config = dict(
    num_hidden_layers=8,
    hidden_size=128,
    n_experts=256,
    experts_per_token=4,
    d_expert=32,
    d_shared_expert=64,
    hidden_act='swiglu',
    moe_layers=[0, 1, 2, 3, 4, 5, 6, 7],
    router_score='softmax',
    normalize_top_k=False,
    routed_scale=8.0,
    balance_loss=0.00218,
    balance_bias=False,
    n_groups=8,
    groups_per_token=3,
    init_std_router=0.00698,
    lr_router=0.00342,
    vocab_size=7470,
    norm='rmsnorm',
    norm_eps=1e-06,
    tie_word_embeddings=False,
    optimizer='muon_variant',
    learning_rate=0.00638,
    beta1=0.95,
    batch_tokens=[65536, 131072, 196608],
    max_seq_len=512,
    train_tokens=755400000,
    max_steps=6423,
    dataset='wikipedia_en',
)
Below are experts of layer 5 (counted from 0) of a mixture-of-experts language model. Rows are named router (the router's row for the expert), gate (a neuron's input weights, with its number), up (a neuron's input weights, with its number), down (a neuron's output weights, with its number) and show model dimensions 0-127. Each number is 128 + 24 x the weight over its row's rms, rounded and kept within 0 to 255. Numbers have three digits each.
Before each expert's rows: a language model's description of what the expert responds to; "comes after" lists some tokens at least twice as common just before its tokens as in all text. This comes from a sample of Wikipedia text that the model never trained on. Tokens count by the router's weight.

# expert 4
Description: Final pieces of capitalized abbreviations and military or political titles, such as V-ice President, HMS, Army Group, GNP.
comes after: "C", "V", "S", "N", "R", "T"
router:169149097091130126138061120118156144133126110103160123109127120118099140132169125150119121141115121125126096113136089133095146113125086112114138095171135146139092147099171145132146138127130124114116165168074089129143143126099147114140157119117131108129107161167119053160121125112109134131131083108115098143116183129150141109138097121123171117118095128120104140144108117196104111124161
gate2:127105104121123145145106124131164090138124115131125151135119099110166134139137142157081137109138152102139157143129153125148153114132137102174147185093144134135150093113112159126078116128096162111110183096106129122129156124132176120140121140120102117120145130164153091146096095122096159118179093130105139162100146111110097119156178129169131124077181127126093126126118135172124150115113
up2:150173136167093131105144126108107159110148143170170122109141174156114109075123146144125153155119129162126130115100110144094123122125158157138086104099132146140110144126108126164164154137085106131133114138147082151157160139148090146164103116119136149109130119101108117158186132148173131136134169097118133128142152116143134105167107151122144091175120183125138127137140106117091136093130
down2:120154081090106190152105091132137141160118164115138119123127116138109156157120119148132153071116144092132107151141118148150148135108150114133146190081136125163100120143147149130155132129089140129119171207110114122116140119147149114124128124137136134146173126154147123127144096130138121130145154164165127170155113147130135104130108197126121133084171125123117133129090123131128141161162

# expert 57
Description: Capital letter starting a proper-noun word or abbreviation after the, dash or comma: Rijksmonument, Civil Rights, D.C., U.S., R&B.
comes after: "the ", "- ", ", ", "(", ": ", "of "
router:111084158116123153151067109134149105096121126144131177153122122141154152142145141120143129180110095102135132131081132166144130142150148148135172074079113105153148156160104122142111101167102162138137139127111124101124130126142127148119112112151139143165162117093130092172112104086140144084129129104094094102097132129147093137142140142107179111145135135121155108171145147116108143107116
gate2:118177136134144108122173126148170125106131103151104130126123152145145177070105099138168142119101166154129114131117139165143115109138130126173148090116103151125143117108100145150083135116130132115123102090115096134105103073107125098133127155111133141100149167105139121134174119110125096113152163109126127128071086137135149118150128166124117121122166124144141113142105187117109138076162
up2:112124167091084132102116129104122119112131128123101119152141149128146114115115115169176093109093162150158167108159149115126136122127091090097100157153099131118156167087140126100114142105080116124095148140097104154099140157128098083133166171133113118132114121141132123143120119154112157096151131128121136124126102133162097120084107140097147144087147125108109106086146199093132129115142
down2:092096117163138121123189111157096160144155116129126128151119154122147148097165129133152128136100135187164135156075155120130108121112152113135123141129106124156153132099133124111093118131145119158103157124119097166143114097080120133141093134076144157126155140148100107149117162113155176107089149091089100136142177135159124120098139121174117096151143093124109121145134131128093107148120

# expert 33
Description: Dash bullets starting administrative infobox lines, and capital-letter pieces starting acronyms, coordinate directions, and odd names: CRC, DEEP, W, Tizin.
comes after: "″", "Species", "\n", "of ", "the ", "Police "
router:112103106118171122117097111093133099171156142114167141110108137146125168147123163140153151156166106130114152130130110141120156152128135125101166105162101133158138193156132118139089135149172174141111179145095133164125112135154108119142135137138139105146126185111070104155097146152129155062100110116107135104093138139122121116146156130128168107134122098115125134121111092132134131141141
gate0:160133160135147122111129111114131110154135147119163103146098165096100121104143128137116139131121103128144119160113133165132086144121121131139114125121141165130168109124108099185139087150135132108124123136134126130144150123142129119139122166151173119064142102107146054118156155115112159113116153116062100155157112142117133099104114170105156185109104137113106105168106168127088115115156
up0:134150100116133140149147107173076148136112140191109146153157159114167180130144099153145140103111111110194127149132091084115179093133133114119109096121136080126091151121143129105139116119180111139140124130123130070119133108135156110160133121084099102138134150106119155128119118147134090147141112153169126114118130115177135130152123121150084133145145128136099127112144139132129101173124
down0:155104121110145103085136128083137127112136131121104173141130130092158139072117166148082183147141095118141131152118133135129133088156104128121166155128114157085127124124128125140094132122144137139135095096106101135078146109114097156119110128149116130135130080085122100064139062111104134099098117135106128092134121131164113091148109141118141142095139127169097126107128140127171123135142

# expert 25
Description: Header cells in Markdown tables, such as Name, Candidate, Date, Rank, Result, usually followed by a pipe.
comes after: "| ", "– ", "first ", ".", "third ", "et "
router:094094108136075163083108158112114145103105132118090123130117118089150130118115164115128115139144135099120105130107103137113144194117107095135127128139100140164121125133154167122188108122122148099139093113149120110140123191133123095144179155106107155148120150173167110132144146100111124147152122146147130106142143140118158146136164154136107117152117119121110090150180097152133121105178
gate0:109127073148134149115106131105088095169141174118143141109143146135135126146098195124108102130103119111151135132169130094108153121156144084155148122163122144173114139134153145103099083121142137131082123115128153180136137139143153140127092123147081132135129130150104139122136077129151161091117130124122144123124133180132148127094119148126111148094116116063114147160118093142164151146104
up0:150085159090114131120128113120121146139122109156116141110113077086150133156175128118098130132111158108112127135095091160095082101138105153101120106114121121096130128090097106147129165106149136102103127136121144115110110133158128141127147143098144124161137153120095118094105119086153135156133158150170157143112120107115180142119178141085130146130131094176116095069131095104159101134110
down0:073070133183115085140092149094137115123125120113152112120135159141128152144130147149139153115129170123147103146153140173136147108125159150101115149096124107137130148130146096077113112158146150166108109140150083151113118111110119115141124063133121126083143124134131101129143110153147120130089105133162136095146109123109125128102113156146125111092138115136122154161128108061118131157189

# expert 29
Description: First pieces of Latin taxon names in biology classification boxes and species lists, after Family: or Order:, e.g. Dr(illiidae), In(secta), Br(omeliaceae).
comes after: ": ", "- ", "family ", "(", "= ", "†"
router:134110133117120170124127119131151106113170134132130136147102102128153158151127143103116167110127127103133114152113159148138162151160180096136139104142094103106120140110106105147066132132188127112137094099127131143098131106132121130134098167091154105141143129155100144090120154121107118083104143090125130136132067164112119101138173108175085158121138158124141117164099144086097101128137
gate1:110147123156116196126110112101153055094077106131098127125156112154090130153079102132117143144121129122131131129146152173131134165118123120133133181128146115115132105137151141143116142107122108150134126117172169087131101139146083098103157135106136125157108127139112099120128139098108098135141150133125124151136140126138106085090189153160134104162117115155137146150114122112148069146100
up1:158110114131110118162131093146109176112168112095143080115112184097139116132157152142107106129134103143112175106164111162083164121110117153089153125152130164164106147138138111120145130153115124107105120146108128152106143112137126158197132147115148119097123122145138118088100115137140144153151127154153141182127151129109099126190100145132103138095158107142115100128151116094120143102151
down1:152155112132157104148155123146130130110151148106119115109160121139149126141179140159154153154133167122119115124125151119145122183158132139146156139115148108112134131138141099135133164138111101097120100105156119133140197131116079114119146110124106109104124132155133183127126135102122163094144179095113137131158110133119166101118107109142178121164090118185088104190147156133163118136110

# expert 45
Description: Last digits of large numbers in figures, money, tables and stats, before million, km, kg or a pipe: $5.84 million, 4,181.
comes after: ".", "–", ",", "201", "202", "200"
router:110117151137101113145074149145146142090150118158121095116116100104166136169119108156132079148170105121136127101124097138060137168123151147136116147125140169133105147139129155146151131126113083120116104122075144125164142139128162132160102156102110148140148153124114104134127118121120128078080103129152142134120172124141117115142074124121123141141124090128120090163172077144149121101146
gate1:142124106155126124118126133112121140124119103149144140124159137184134105120124126129151103125118141104152094106118146109112138173135131151110146127129147109167130132082128189146060149100125129096099096166119159099156106100115135145150118137123195145114116133122119167120178141108180125092115098111133123146111124080140145085152101139094144110113122100148115123131085182152118160135159
up1:170141142096131155109157167143134130140119087140121110126191148162153099109135107113122123146140144158114163106128137082108149175101138131159196172155143118149088093104133137138129109114124084108135095140109114108113122080139125161149132128110165147103132146154125140095154139126168100097172148107146121122062116122128139136137110111102143140095125131154151126117119147151133135128179
down1:058124115135127156111137111135091123120166123137149116181105148140135144150115120115097118127159138126120116134151155144169125126135144097100139113126145131094183109069129116145103162135120107153101105106153131125141121177067126103075128095121146156120128148100139126118134160116161104101087114161119091154115154158118114102132105147097122118118109163146115167158150123094139094093101

# expert 41
Description: Capital letters inside acronyms and codes, e.g. IST, CEST, IUCN, ARIA, and compass letters N, S, E in coordinates.
comes after: "(", "| ", "N", "S", "M", "P"
router:127112156120151139153103124130106158134145105111150139127107147154152160146150138139102113156132133109112096161092117117106155174149141158149172113115079125130106148177148161169172126130153132132162113145098104124100113160142106173139101114134124101153104108114119119184118100123104117117131159122090101107112053142113167099142157140150164106130096111139178133143150154101128125115139
gate2:127111099085133107145097172117137182120094113141155135117066135138129137140154152153120129180131103085151181091129127171137119120104171145172150116127118117107105123136114176144120145125123173124116151131169081091167112128145128152122109146146142146118148154124151161143165151143103153147148092083099141129130156118121121152096134118091118138148147094139139117108150158134108118146153
up2:137161160130116158148165135126113087137111106098145142145156070121112149171138172099097111079111172131116105123096121128140141118148112122089153123120134130115154099144146065105096134154151143139150145118143177144091087122089132089159147146130148125166166140124099108137074142132164152155120109151123094129134110142133128149147144152135152161156125115090113133127140117123155150162105
down2:151116126119126143106122147198125099107080116114174160118142179130105097098130097103130129164103111119128122090151145083148138139143152125145140179095140107085115164175117158131120130114106138114117114148125151145149120138146165146151158077114114074093108103113135156098155156111139113168112118144113116137137125107138104109145097089115114133107117106126125144131133179148125159084132

# expert 51
Description: First letter or syllable of Vietnamese, Thai, Indian and other Asian names and words: Phước, Phitsanulok, Quảng Trị, Vishnu.
comes after: "| ", ", ", "- ", "i ", ": ", "of "
router:102108104087102133160112108132142129123131115157137134148115117085121151146169112143151161159153113120137154172129135104177121109131121168132152080083093121140114160138130140151096142117088158092136146152131095113108150157106121146136085102153131122175110132139121120099132124140119152080141158124135149093119124168135088090164158166148112152153126127143154100117080180116134110106140
gate0:114122093101133135111113106158113166091115101143157140070132142121088148144150098102146120135142108141089095130167093100145173149102129154124142117117137112110081127163175157170152089103116124124115099104119148117142157148131120128124116108143140131088122096129145153155130183180120159164122166110126119083125093154136107126154136131135160154096124122146157118122083146094146119100124
up0:115152185119151135112140135169196103114171129124096125121150139138097103135153104144141136126105113092109105096155076141145139124153132134123177151108127113182098129150127102125131113156149097138086162077145120118128106127147152097155141124118115105099131151140142143130187116137104122125120121168109136124126118107092151123164088121137080069111114133141140105150100130096138120107157
down0:102137097118136134130147113098082165108140113125146112160103108110137152131134124144156142133117111153126083097103167142126142139118158144092104130142153167158102191140100143162156128106148162115156118090102128169126149129097132097150092094100123120108154123151125149111138143107139108070105135145186109122139135133139124144169164101128100121129175121174134142123123112118172088083121

# expert 52
Description: Opening prefixes and stems of longer formal words, such as in, pro, re, over, under, suf in sufficient, proximity, undertaken.
comes after: "the ", "to ", "an ", "and ", "a ", "was "
router:121118107097100143151161106145140109098130157135091110149128127126110121109134139080139165122120124142089090097123118105124143178126143135156109162107173118145098142140166111143123107101124114169141174115154128119110129159104128115116110167160152126138132062106132140143147123126143113162134142090165132076103097098137102136148136143113076074128130161083135135154106172091122104134113
gate2:152134136170172130118128148140120167154128099132126164116094076143131125127131134092153134155145110106106090102164117177169093112083149153120131089135143162133111123103132114177111121127148149141124144132139110126099166076118082097126118123100130141145118153088156120169152113108093126154095113118128161127099134149157150102133151107109131137164151151100168118169146133147146097167132
up2:121090158133156097095109145171102150126152135119142120151113092125137174145127150114158151116109134093101119148107146148137152139119163161115163146138134170136127121114125122126174137157141124161143105126121152129152163106103131082126151135123160144156110131120152143104117142131036123144143108127137163111158150183130185160183107121119139096166138117088135154149126138146121101145130
down2:092158173168144084132120145145159115096131138101126125097138135120126150127146133130138148103159163094152158108135130095138154126144102168078098177132161125102098080114121116123112119100152151152149146091118125073143119147124107105133117149137126109131146092192106127149179138119160111117126158146102104101123117120152123098118106123148117124133101096149114090133118132099118107182083

# expert 36
Description: First piece of a split word, often a Latin prefix or opening syllable, such as re, co, di, sub, pre, super, as in co-al, repe-ated.
comes after: "a ", "the ", "c", "f", "and ", "Dis"
router:105103155135117143133090150145115103104142151092111081140168078086096144143169162084149167106118113156121126142133133125141136183139162166153134126130144111102112169102131115145127161120164141155117142111127138119111152136119132121158112160126159086130108092166107132127162089115152115149098137122148106104092109115105118142112133131140098131093118144107133145145144187096114077091107
gate2:138113106095122106101107119093130106150106153091131102098087179135138091122150168110140139077109155114111101147134072096125170131120195120142106148119121124157118100158115138130117109130149149145146107124144123137072139140117136155137085166156135112125088164098132148094104117135075120146119137115118143157134155122134118127159103194139132112126117128137150097130121162124108093095122
up2:154146156124106142130138158058099099111140139147099137141158147112118135138105124168134127137134119155160148113145139099081134126142066123094149128127138153115126137117150145142162129143112134115097179083129137205145099161138136099101144132110109153134132124158141150136130120110103138148096134061152112136110122147142115141112110102124153130121116163147104141107134134090142114206097
down2:122106158108107139101108140112149157130089085131110098120148149075136142080140122142107097145176114116169136115154104108127090132093141124145071142101100135130167148084182129131156140124114180162118128110143144084124133123078126180152114104167124117107132151161129120120099152122143166132133126110143153122120125151118126070144150125129130099145146140106158121129165160157135109133116